config.toml
n_layer = 10
d_model = 256
n_experts = 64
experts_per_token = 2
d_expert = 320
d_shared_expert = 0
activation = "squared_relu"
moe_layers = [0, 1, 2, 3, 4, 5, 6, 7, 8, 9]
router_score = "sigmoid"
normalize_top_k = true
routed_scale = 1.5
balance_loss = 0.0138
balance_bias = false
router_bias = true
init_std_router = 0.00702
lr_router = 0.000794
n_head = 3
n_kv_head = 3
head_dim = 64
vocab_size = 16384
norm = "rmsnorm"
norm_place = "pre"
norm_eps = 1e-05
positions = "rope"
rope_base = 10000.0
rope_fraction = 1.0
qk_norm = true
attn_scale = 0.178
tie_embeddings = false
parallel_block = false
extras = ["capped logits"]
init = "normal"
init_std_qkv = 0.0282
init_std_o = 0.0282
init_std_up = 0.0282
init_std_down = 0.0282
optimizer = "soap_variant"
lr = 0.00651
beta1 = 0.95
beta2 = 0.99
weight_decay = 0.026
lr_head = 0.0435
warmup_steps = 50
schedule = "wsd"
decay_fraction = 0.933
decay_shape = "linear"
final_lr_fraction = 0.0
batch_tokens = 131072
seq_len = 1024
doc_mask = true
train_tokens = 1122000000
steps = 8561
dataset = "wikipedia_en"
Below are experts of layer 2 (counted from 0) of a mixture-of-experts language model. Rows are named up (a neuron's input weights, with its number), down (a neuron's output weights, with its number) and show model dimensions 0-255. Each number is 128 + 32 x the weight over its row's rms, rounded and kept within 0 to 255.
Before each expert's rows: a language model's description of what the expert responds to. This comes from a sample of Wikipedia text that the model never trained on.

# expert 24
Description: Line-break tokens ending infobox fields, table rows and headings, such as after "Home stadium: Weston Field" or "| 1994–95 |".
up0 [116 146 141  97 119 165 173 136 101 136 184 143 160 133 149 125  67 172  90  97  71 125 107  87  84 151 140 106  93 133 134 198 108 128 156 130  79 139 145 129 144  90 147 116 150 151  84 114 143 106 110 106  57 141 107 135 151 176 124 153 159 133 165 148 158  97 149 194 111 173  86 140  97  99 131  80 155  95 115 182 115  82 114 168 179 126 110 124 197 152  89 132  52 163 145 146 154 135  99 137  68 137 133 137 115 105 103 117 190 182 125 135  75 128 162 119 143 120 101 142  66 140 165 134 135 107  83 112 145 172 137 160 166 132 160  98 175 144 131 158  92 197 106 126  71 142 130 123 110  96  92 127 102  95 170 134  47 103 138 175 115  81 121 146 163 202 145 112 111 122 126 148 222 149  88 108 135 130 114 113 120 167 137 106 119 125 158 129  94 134 170 103 183 166 143 141 175 104 102 129  65 113  64 104 118  93 133 122 190 174 106 114 162 193 147  69 187 140 129 103 134 121 119  97 136 157 143  59  97 191 137  87 186 190 120 168 154 147 124 139 139 155  94 142 110 101 108  93 130 146 164 144  82 142 106 120]
down0 [161 145 130 156 106 131 151  91 125 133 130 160 111 147 140 123  85 112 107 154 117  95  97  99 104 205 167 203  88  99 147 184 186  58  61 180 123 208 152 158 134 109  92 132 177 153  90 114 151 123 155  99 171 130 149 193 169 164 174 151 166  99 127 116 101  98  76 121 174 138 136 143 146 151 133 115 215 150  82  92 149 145 130 104  93 124  93 125 131 156  83 138 160 136 140  93 112 136 151 133 153 141 100 136 118  72  98 147  81 127 130 175 137 108  95 116 137  80 136 111 131 152 143 145 138 122 102 141  94 109 143 125 119  94 121  79 130 107  98 143  66  99 118 139 144  79 164 168 125 165 141  99 123 181 139 117  46 113 139 162 155 173 139  78 118  87 104 151 108 111 124 152  96 115 103 162 152 114 162 171 169 155  81  93  55 151 146  90 115 133 137 104 115 105 166  96 110 114 135 114 198  90  77 171  99 131 152 101 161 159  93 112  99 176 117 152 185 171 106 118 121 137  87 147 118 131  76 158 192  72 192 177 107  90  60  88 134 156 112 171  58 169 104  95 109 120 131 167 140 117  91 127  84 114  97 126]

# expert 20
Description: Word-final suffixes completing common words, like -ation, -ed, -ing, -ive, -ated, -ability, e.g. adject-ive, fabric-ation, wreck-ed.
up0 [129 153 133 131 140 155  86  98 183 138 107 110 143 154 132 133 145 110 130 136 142  93  80 143 120 117 118  87 152 150 166 188 115 137 146  91 125 138 102 201 147  57 121 151 110 177 131 181 126 186 107  87 150 160 241 151 114 186 170 123  78 111 122  93 152 115 109 132  83  87  71 118 145 112  95 150 153 183 150 131  69 126 121 192 155  22 131 183  78 100 161 127 153 142  88 181 109 143 149 105 134 132 107 155 172 151 167  96 135 100 151 137 173 126 134 169 139 184 109 104  62  98 151 134 144 150 103 118 120 116  81 118 143 120 135 117 101  76 178  92 144 137 115 128  86 190 111 103 108 107 147  74 172 123 107 107 130  81 167 119 115 113 124 163 102 118 200 170 160 101 134 163 129 101 139  95 180  65 184 136 118 199 158 173 109 100  86 101 167 170 165 116  98 129  77  84 111 126 186 138  92 131 137 155 121  73 167 135 106 146 124 171  86 126 153 145  99 158 173 134 123  96 147 128 152 175 103 128 110 131 111 124  92  99 153 128  41 112 121 118 154 107 163 105 108 137 116  97 173 147 157 129  90 152 150 111]
down0 [ 97 168 136 139 107 170 126 225 146 141 105  68 105 159 106 161 107 129 132 131 124 105 122 141 177 138 120 120  93 109 144 123 166 115 173 110 127 129 161 109  86 123 170 151 228 150 144 145  74 114  77 115 148 152 107 104  82 178 148 116 111 109 108 114 184 142  86 113 105 179  98 120 157 157 169  86  90 114 121 137 123 148 127 181 126 151 126 122 112  90 141  96 109 140  64 113 122 112  97 175 122 117 148 119  57  94 123 112 105 181 159  82 138 138 119 132  78  60 102 193 133 145 100  86 143  95  98 126 203 127 161 156 119 132  98  98 162  79 129 133 152  94 108 145 117 160 137 109  77  94 110 109 161 118  73 141 150 100 128 192  75  83 145 104 153 165 139 142 128 112 124 123 128 133 142 126 105 117 149 132 110 161  84   8 144  75  99 130 108 136 163 109 100 197  88  71 140 151  72 140 149 164  86 157 122 125 113 210 183 114  94 157 128 132 146 105  94 137 131 139 151 177 133  92 151 138  76 130 164 190 109  82 135 114  99 121 157 113 124 129 171 125  37 203  98 182 148 150 100 133 120 113 146 147 147 135]

# expert 59
Description: Month names, an, all and end in dates and prose, such as 23 November, the end of, an early; also Thai script.
up1 [126 157  95 149 169 112 153  94 118 164 111 133 108  66 152  99 141 114 136  56  90 145  96 154 166 138 134  93  89  78 121 160 107  92 121  98 171 127 192 215 110 112 117 166 172 149 166  80 148 168 110 123  93 110 144 157  84  49 118 136 112 104 187 124 160 200 159 140  90 106 143 113  99 102 108 130 142 166 169 142 124 152 202 163  93 134 113 159 112 152 136 146 179  88 176  68 128 165 130  61 134 138 189 150 172 135 140  93 166  82 146  99 161 158 109 175 158 150 192 167 127  91 141 131  93 145  75  76 129 102 111 188  98 206 113 113 108 166 113  98 103 157  99 124 119  93 132 105 152  74  98 142 107 150 153  70  93 176 142 146 146 124 113 118  99 161 103 163  95 109  96 132 133 121 119 154 158  89  99 183 176 126  91 131 115 138  89 144 123  91 143 150 100 116 133 160  93 176 113 129 133 103 111 110 136 146 147  93  85 161  95 132  87 111 144 147 154 158 140 151  84 115 117 132 142 171 110 113 135 119 135  77 108 145  85  96 227 131 148 173 143  62 105 131 101 102 114 149 212 109 112 139 139  92 180 104]
down1 [ 89 138 221  91  99 118  97 132  73  53 166 143 106 154 105 143 172 126 189  50 133 163 129 127 137 154 103 182 138  57 109 115 137 119 170 119 177 149  82 158 147  74 108  57 206 118  86 142 146 177 153 105 141 147 142  84 117 103 115 115 117 140 148 161  99 174 144 135 144  60 105 127  99 118  97 144 155 125 132 161 117 122 117 125  94  95 141 157 106 153  83 110 180 134 114 105 149 154 190 113 137 122 210 115 120 121  77  96 136  89  79 117 144 143 148  94 173 137 144 180 157 111 123 116 122  82 121 173 202 144 101  93 105 101 114 139 111 160 188 108 204 137 155 124  82 147 163 126 152 148 128 147 132 157 113 162 158  74 124 127 142 169 151 101 119 161 110 132 144 139 118  92 106 136 136 182  91  67 131 187 107 135  98 135 126 170 191 170 142 132 142  71 128 168 155  96 116 134 163  87 171  83  76  76  97 130 132 159 121 130 101 109 126 121 157 170  74 126 176 106 104 113 117 151 131 149 164 129 181 163  79  85  50 136 123  61 152  96 132 134 158 124 127 112  94 142 133 111 152 158 125 158 112 126 173  97]

# expert 27
Description: Main verbs right after a subject or "was/were", mostly past tense in narrative, such as made, released, granted, took, won.
up0 [113  89 137 135 134 106 155  96 158 109 133 143 148 127 129  76 128 132 117 108 158 137 161 114 157  80  93 152  81  93 118 153 111 199  69 160 144 145  98  82 134 126 119 153 126  98 142  49 136 117  98 137 106 158 117 111 124  86  82 119 156 129 191 113 139 125 113 170  75  65  81 129 140 101 165 180  38 150 164 116 108  99 148 126 110  48 135  99 126 137  97  87 125 107 112 153 145 164 106 117 120 141 143 130 110 121 188 101 136 145  81 139 197 139  98 150 105  90 159 165 101 128 109 152 112 133 108 134  62 151 114 158 159 121 129 185 125 165  77  95 184 147 173  96 115 150  72  77 163 180  69 151 119 150  89 101 116 111 137 110 141 137  86 132  95 158 154 161 150 149 140 162 111 201 143 122  68 103  91 141 182  70 122 133 131 135 159 174  73 139 114 104 145 146 224  83  90  92 157 132 170 111 160 165 129 157 147 161 149 149 130  95  66 148 114 161  84 163 131 169 150  95 117  75 120 154  54 161 108 170 163  87 135 165 166 147 182 160 136 189 115 117 134 156 127  79 115 116 116 173  88  96 147 119 105 100]
down0 [190 172 153  99 107 156 143 141  98  87 132 137 139 102 145  98 106  78 105 149 165 108 142 120  31 115 101 157  97 131 169 128  87  56  90 132 102 165 102 148 146 110  85  80 121 178 166 129 114 184 124 155 161 115  95 146 123 127 168 232  54 114 149 104 103  77  90 132 143 144 138 106 147 126 113 142 128 109 113 163 160  81 152  93  82 138  70 134 142 141 118 184 149 122 127  92 132 138 155 162 105 110 148  69 136 105 155 111 140 153 109 138 112 101 146 167  99 186  90 177 124 114 146 116 114 115 167 152 101 149 160 154 107 119 155  88 143 127  97 132 161 135 156 145  99 177 125  98 118 202 148 126 162  79 163 123  59 129 166 141 140 177 107 141 126 147  41 130 118  79 109 120 160  96 168 184 121 129 137 139 157 111 119  83  77 102 133 132  97 147 162 174 144 204 152  73  92 169  88  87  86 128 112 156 193 125 113 118 147 107 146 166 169 114  82  98 118 149 149  39 155 145 160 156 133 163 123 141 118 102 168 136 113 111 141 120 196 150 135 119 121 158 116  73 177 157 152  93  94 110 165  61 183 142 118 122]

# expert 41
Description: Line-start structural tokens in infoboxes and tables, such as pipes, dashes, bullets, and field labels like Kingdom:, Born:, Total:.
up2 [144 147  71 168  91 167 152  85 161 114 156 101 131 132 125 108 108 104 116 130 167 117  95 128 156 113 147 143 118 100  41 147 161 202 146 100  90 120 110  61 152  92 142  90 144 173 159 175  45 140 150 162 141 205 129 210 137 174  96 134 120 141  77 105 114 120  74 120 100 149 155 133 189 111 107 100 124 147 131 178 107 106 108 126  85 111 109 103 158  72 121 150 146 125 127 201 101 115  85 110  89  82 154 186 115 162 145 161 140 139 141 160 141 117 100 119 166 142 200 129 145 111 121 160 124 129 129 142 162 139 147 113 168 134 110  80 167 124 147  83  56 130 162 135 141 143 113  77 182 110  86 126  60 181 139  90 117 152 152 144 136 172 123 100 124 115 159  78 109 103 183 130 121 158 117 176 146 128 108 188 123 178 124 131  77 147 110 115 134  99 116 137 119 173 113 144 142 134 156 148 126 165 123  46 134 134 139 168 162 112 131 130 129 100  43 158 137 138 154  95  76 124 199  96 165 111 157 139 112 155 110 150 109 140 132 133 129  59 118 149 106 125  70  68  45 167 193 122 134 143  83 115 139 112  96 137]
down2 [143 190 136 115 167 129 123 108 135 139 116 123 183 190 110 129 113  84 112  80 142 166 122 161 119 151  77 129 137  57  85 155  89 111 151 123 150  77 149 147 173 137  72  97 103  67 188 124 116 143 173 163 115 131 111  97 105 171 130 163 130 119 130 196 140 108 128 104  98 189 164 173 163 122  74 103 103 111 134 140 116 116 110 118 125 145  76  81 145  92  84 168 143 116 119  49 123 174 163 157 195 100 135 100  93 145 170 188 102 120 125 163 137 109 160 152  55 109 106 151 139 119 123 124 150 196  79  97 184 109 138  88 104 100 161  65  78 136 131  92 104 159 114 153 161 164 118 134 116 131 133 100 160 124 126 155 109 145 122 127 203 106 135 145 138 182 159  70  96  86 108 148 122 115 131 105 160  96 149 117 117 128 151  63 149 139 123 133  99  65 143 139 128 146 159 152  76 204  77  94 140 142 120 103 157 147 111 128 168 115 131 149  99  82 137 154  95  81  98 126 151 173  61 134 110 158  84  93 113 104 164  63 119 194  86 128 152 152  88  99 149 146 141 133 144 110 151 155  96 183 144 106 184 196 157  91]

# expert 37
Description: Pipe separators in election and census tables after Party or Census, plus possessives and name starts in lists, like his, C, H.
up1 [ 82 146 155 137  69 116 160 134 100 164 100  99 137  97 137 131 140  95 144 148 145  84  55 134  63  59 171  92 134 145 157 100 193  54 174 138 120  22 153 151 139 133 173 133 127  93 120 115 170 138 133 162 134 168 124  56 157 125 134 137 171 182 152 159  81 161  80 134 141 106 171  82 114 169 120  98 112  72 133 164 143 127 129 129 158 157 143 101 138 157 102 145 116 102 175 169 134 130 151 141  94 140 162 138 156 157 147 139  46 152 121 135 133  95 127 123 172 132  32 127  98 137 100 159 145 100 139 153 121 142 131 131 175 114  90 131 166  80  48 107 127 134 111 130 121 129 160 153  95 179 130 139 141 107  67 114 204 140 140 154 102 156  88 152 167 132 127 128 132 114 159 179  78 127  57 159 124  89  79 145 112 117 184 165 124 180 164 135  90 127 116 141 151 116  93 113 124  96 118  83 165 180 155 178 133 148 121 169 152  97 124 124 146 151 106 105 188  95 160 137  54  88 125 146 124 110 118 122  97 112 171  98 143 116 195 105 123  83 140  86 129 136 128 140 102  82 177 148 145  57 125 122  93 136  87 143]
down1 [195 127  89  72  82 154 132 122 118 116  90 170 142 139 176 114 173 188 110 140 142 136 167 159 163 120  91 132  93 143 149  90 158 113 114 186 100 174 123 147  60  62  58 176 168 190 145  77 104 163 151 118 243 144 102  96 134 116 114 138 133 179 155 104  58 117  90 109 130 109  63 186 146 158 134 128 153 114 128  89 157  99 125 141  87 160 170  66 184  89 149  80 171 192 156 128 128 140 157 156  98 163 115 130 139 119 100 119 121 173 122 138  62  71 129 135 133  94 108 175 166 109 109 120 141 101 143  87 101 133 110 151 121  88  95 130 134 140  86 139 110 143 153 184 157 121 139 152 159  82 148 112 134 130 111 104 116  70 127 106 115 103 175 106 121 158 171 138 109 199 133 142 176 113 107 128 143 157 139 151 151 144 109 137 183 120  63 131 121 122 133  64  85  97 176 135 149 134 169 121 144  89 118  84 152  85 146 130 144 141 137 112 150 113  85 184 129  81 158 116 182 135 157 138 121 165 148 116 160 161 159 133 130 101 152  56 137  93  87 184 128 134  85 118 133 138 120 187  87 138 162  80 115  95 128 115]

# expert 55
Description: Adverbs, conjunctions and "to" in running prose after verbs like was or is, such as not, easily, often, when, only, than.
up1 [144  86 131 168 140 111 130 118  98 178 125 128 166  92 125 181 100 117 189 131 131 153  95 134 203 178 123 126 179 124 119 109 125 128  76 143 117 145 127 133  87  90 133 131  61 184 116 150 142 132  73 126  95 178 180  97 102 106 124 127 157 105 114 122 147 176 125 106 139  98 138 141  79 106  91 122 128 112  60 117  75  96 141  51 135 157  86 127 139 181  86  82 141 126 147 103 158 175 146 138  56 179  96 146 147 143  79  65 126 119 145 110 162 180  89 113 146 110 124 130 100 136 101 128 153 179 120 132  76 127 177 176 146  82  95 134 114 147  88  88  65 120 179 144 125 132  84 179 157 123 105 118 114 191 134  87 103  64 109 120 131 162 138  81 156 174 131  46 138 155 112 145 142 152  43  98 128 141 149  93 106 119 125 148 161  62 139 125 143 127 130 144 133 124 103 160 159 136 136 126 120 112 131  96 140  99 177 195 125  63 122 146 116 161 171 106 155  80 166 121 185 112 137 106  81 143 121 189 142 180 172 159  96 112 191 165 180 118 161 151 179 143 118 128 131 140  73 138 146 114 145 184  97  81 142  96]
down1 [133 112 100 168 143 122 132 176 154 144  97 132 100 104 232 142  92 101 138 110 126  69 153 164  89 157 139 130 109 122  95  82  87 175 176 148 164 130 123 122 109 132 141 186  93 113 107 116 107 140 157 140 119 117  66 106 143 200  59 119 138 103  93 115  93 108 131 129 138 158 136 102 124 173 116 103 136  99 118 166 159 130 101 130  99  76 133 105 114  88 149  93 154 113 178 118  93 171 160 168 112 140 149  74  97 123 129 106 103 125 113 165 117 117 167  95 186  97 116 213 144 121  94 145 130 151 122  80 100  79  93  92 103 189 177 119 183 125 106 173 178 155 164 133 181 152 117 129 103 124 126 116 189 177 149 156 195 166  40 168 124 166  84 111 136 147  84 112 134 128 138 113 124 177 142 102  30 159 123  60 111 110 141  86  99 110 102 153 153 129 127 144  81  85  95 119 108 160  92  83 131 164  83  78 136 175 145 104 115 118 208 158 150 143 119  88 100 103 134 116 127 144 130 143 148 127 154 123 189 134 172  96 111 153 142  97 181 127 139 111 122 175 167  70 150  85 123 146 168 130 162 147 166  94 176 148]

# expert 39
Description: Line-break tokens, especially blank lines between paragraphs, before headings, and ending table rows in election and population tables.
up0 [ 89 118 112  65 144 119 168 125 139 173 141 130  86 128 112 146 168 167 141  44 191 115 191 139 154  90 121 114 114 138 115 144  90 110 150 168  91 154 188 176 135 117 114 178 223 168  60  88 113 103 160 112  89 119  96 102 163  77  69 163 190 163 152 154  97 110 158 141  80  83 139 156 152  93 150 138 164 149 132 149 139 175 152 117 135  56 180 127 172 128  94 152 114 149  74 154 138  55 165 162  84 110 152 131  92 185 109 159 112 134 148 166  46 140 155 135 155 146 121 134 139 119 147 101 168  87 117 151 187 112 122 115  76 132  86 131 114 121 119 156 150 113 134 130 123 139 159 140 116 135 120 112  88 183 138 110 159 144 147 184 111 101 149 131 145 121 124 105 118 148  94 133 103  89 105 131 123 133 135 121 153 105 100  45 184 179 153 205 102 188 119 108 127 171 106 138  78 131 109 146  89 164  79 154 138 134 133 165  93  94 145 119 156 106 115 123  82 166 124 125  92  93  67 111 145 162 158 123 132 128 158 103 185 113 162 131 130 135 223 155 153  77 121 101 114 130 166  77 103 119 144 159  94 144 152 138]
down0 [119  93 130 141 147  50  90 100 142  83 143  56  99 119 151 125 110 141 121 149 106  63  76 187 165 140 126  92  98 155  86  76 202 124 172 106 143 110 109 143 130 128  88 133 123  42 141 187 117 107 104 114 121 159 131 139  70  72  79 181  55 109  74 140  95 118 157  73 139 119 116 121 151 140 122 128 167 104 102  81 142  97  48 112 141 112 130  86 157 109  75 168 127 141 152 176 145  74  99 168 156  61 138 116 164 151 130 156 166 110 109 109 145 136 101 127 158 154 155 108 134 167 136  97 155 114 107 125 109 168 165 100 136  89 123 148 142 117 191 164 110 112 132 121 170 133 104  71 182 121 156 171 176 141  87 197 127  82 142 119  81 106 146 168 141 123 128 120 120 109 105 111  84 144 192  85 115 141 100 136 126 152 112 138 142 139 169  89 140 164 184 154 107 122  93 155 176  66 116  83 105  97 121 160 147 137 179 107 124 158  42  84 164 185 140 105 117 122 154 118 110  47  87 152  99 101 125 126 115 110 103 121 138 104  96 137 146 114  90 154  92 122  59 119 157 110 109  88 133 167 143 143 117 100  98 156]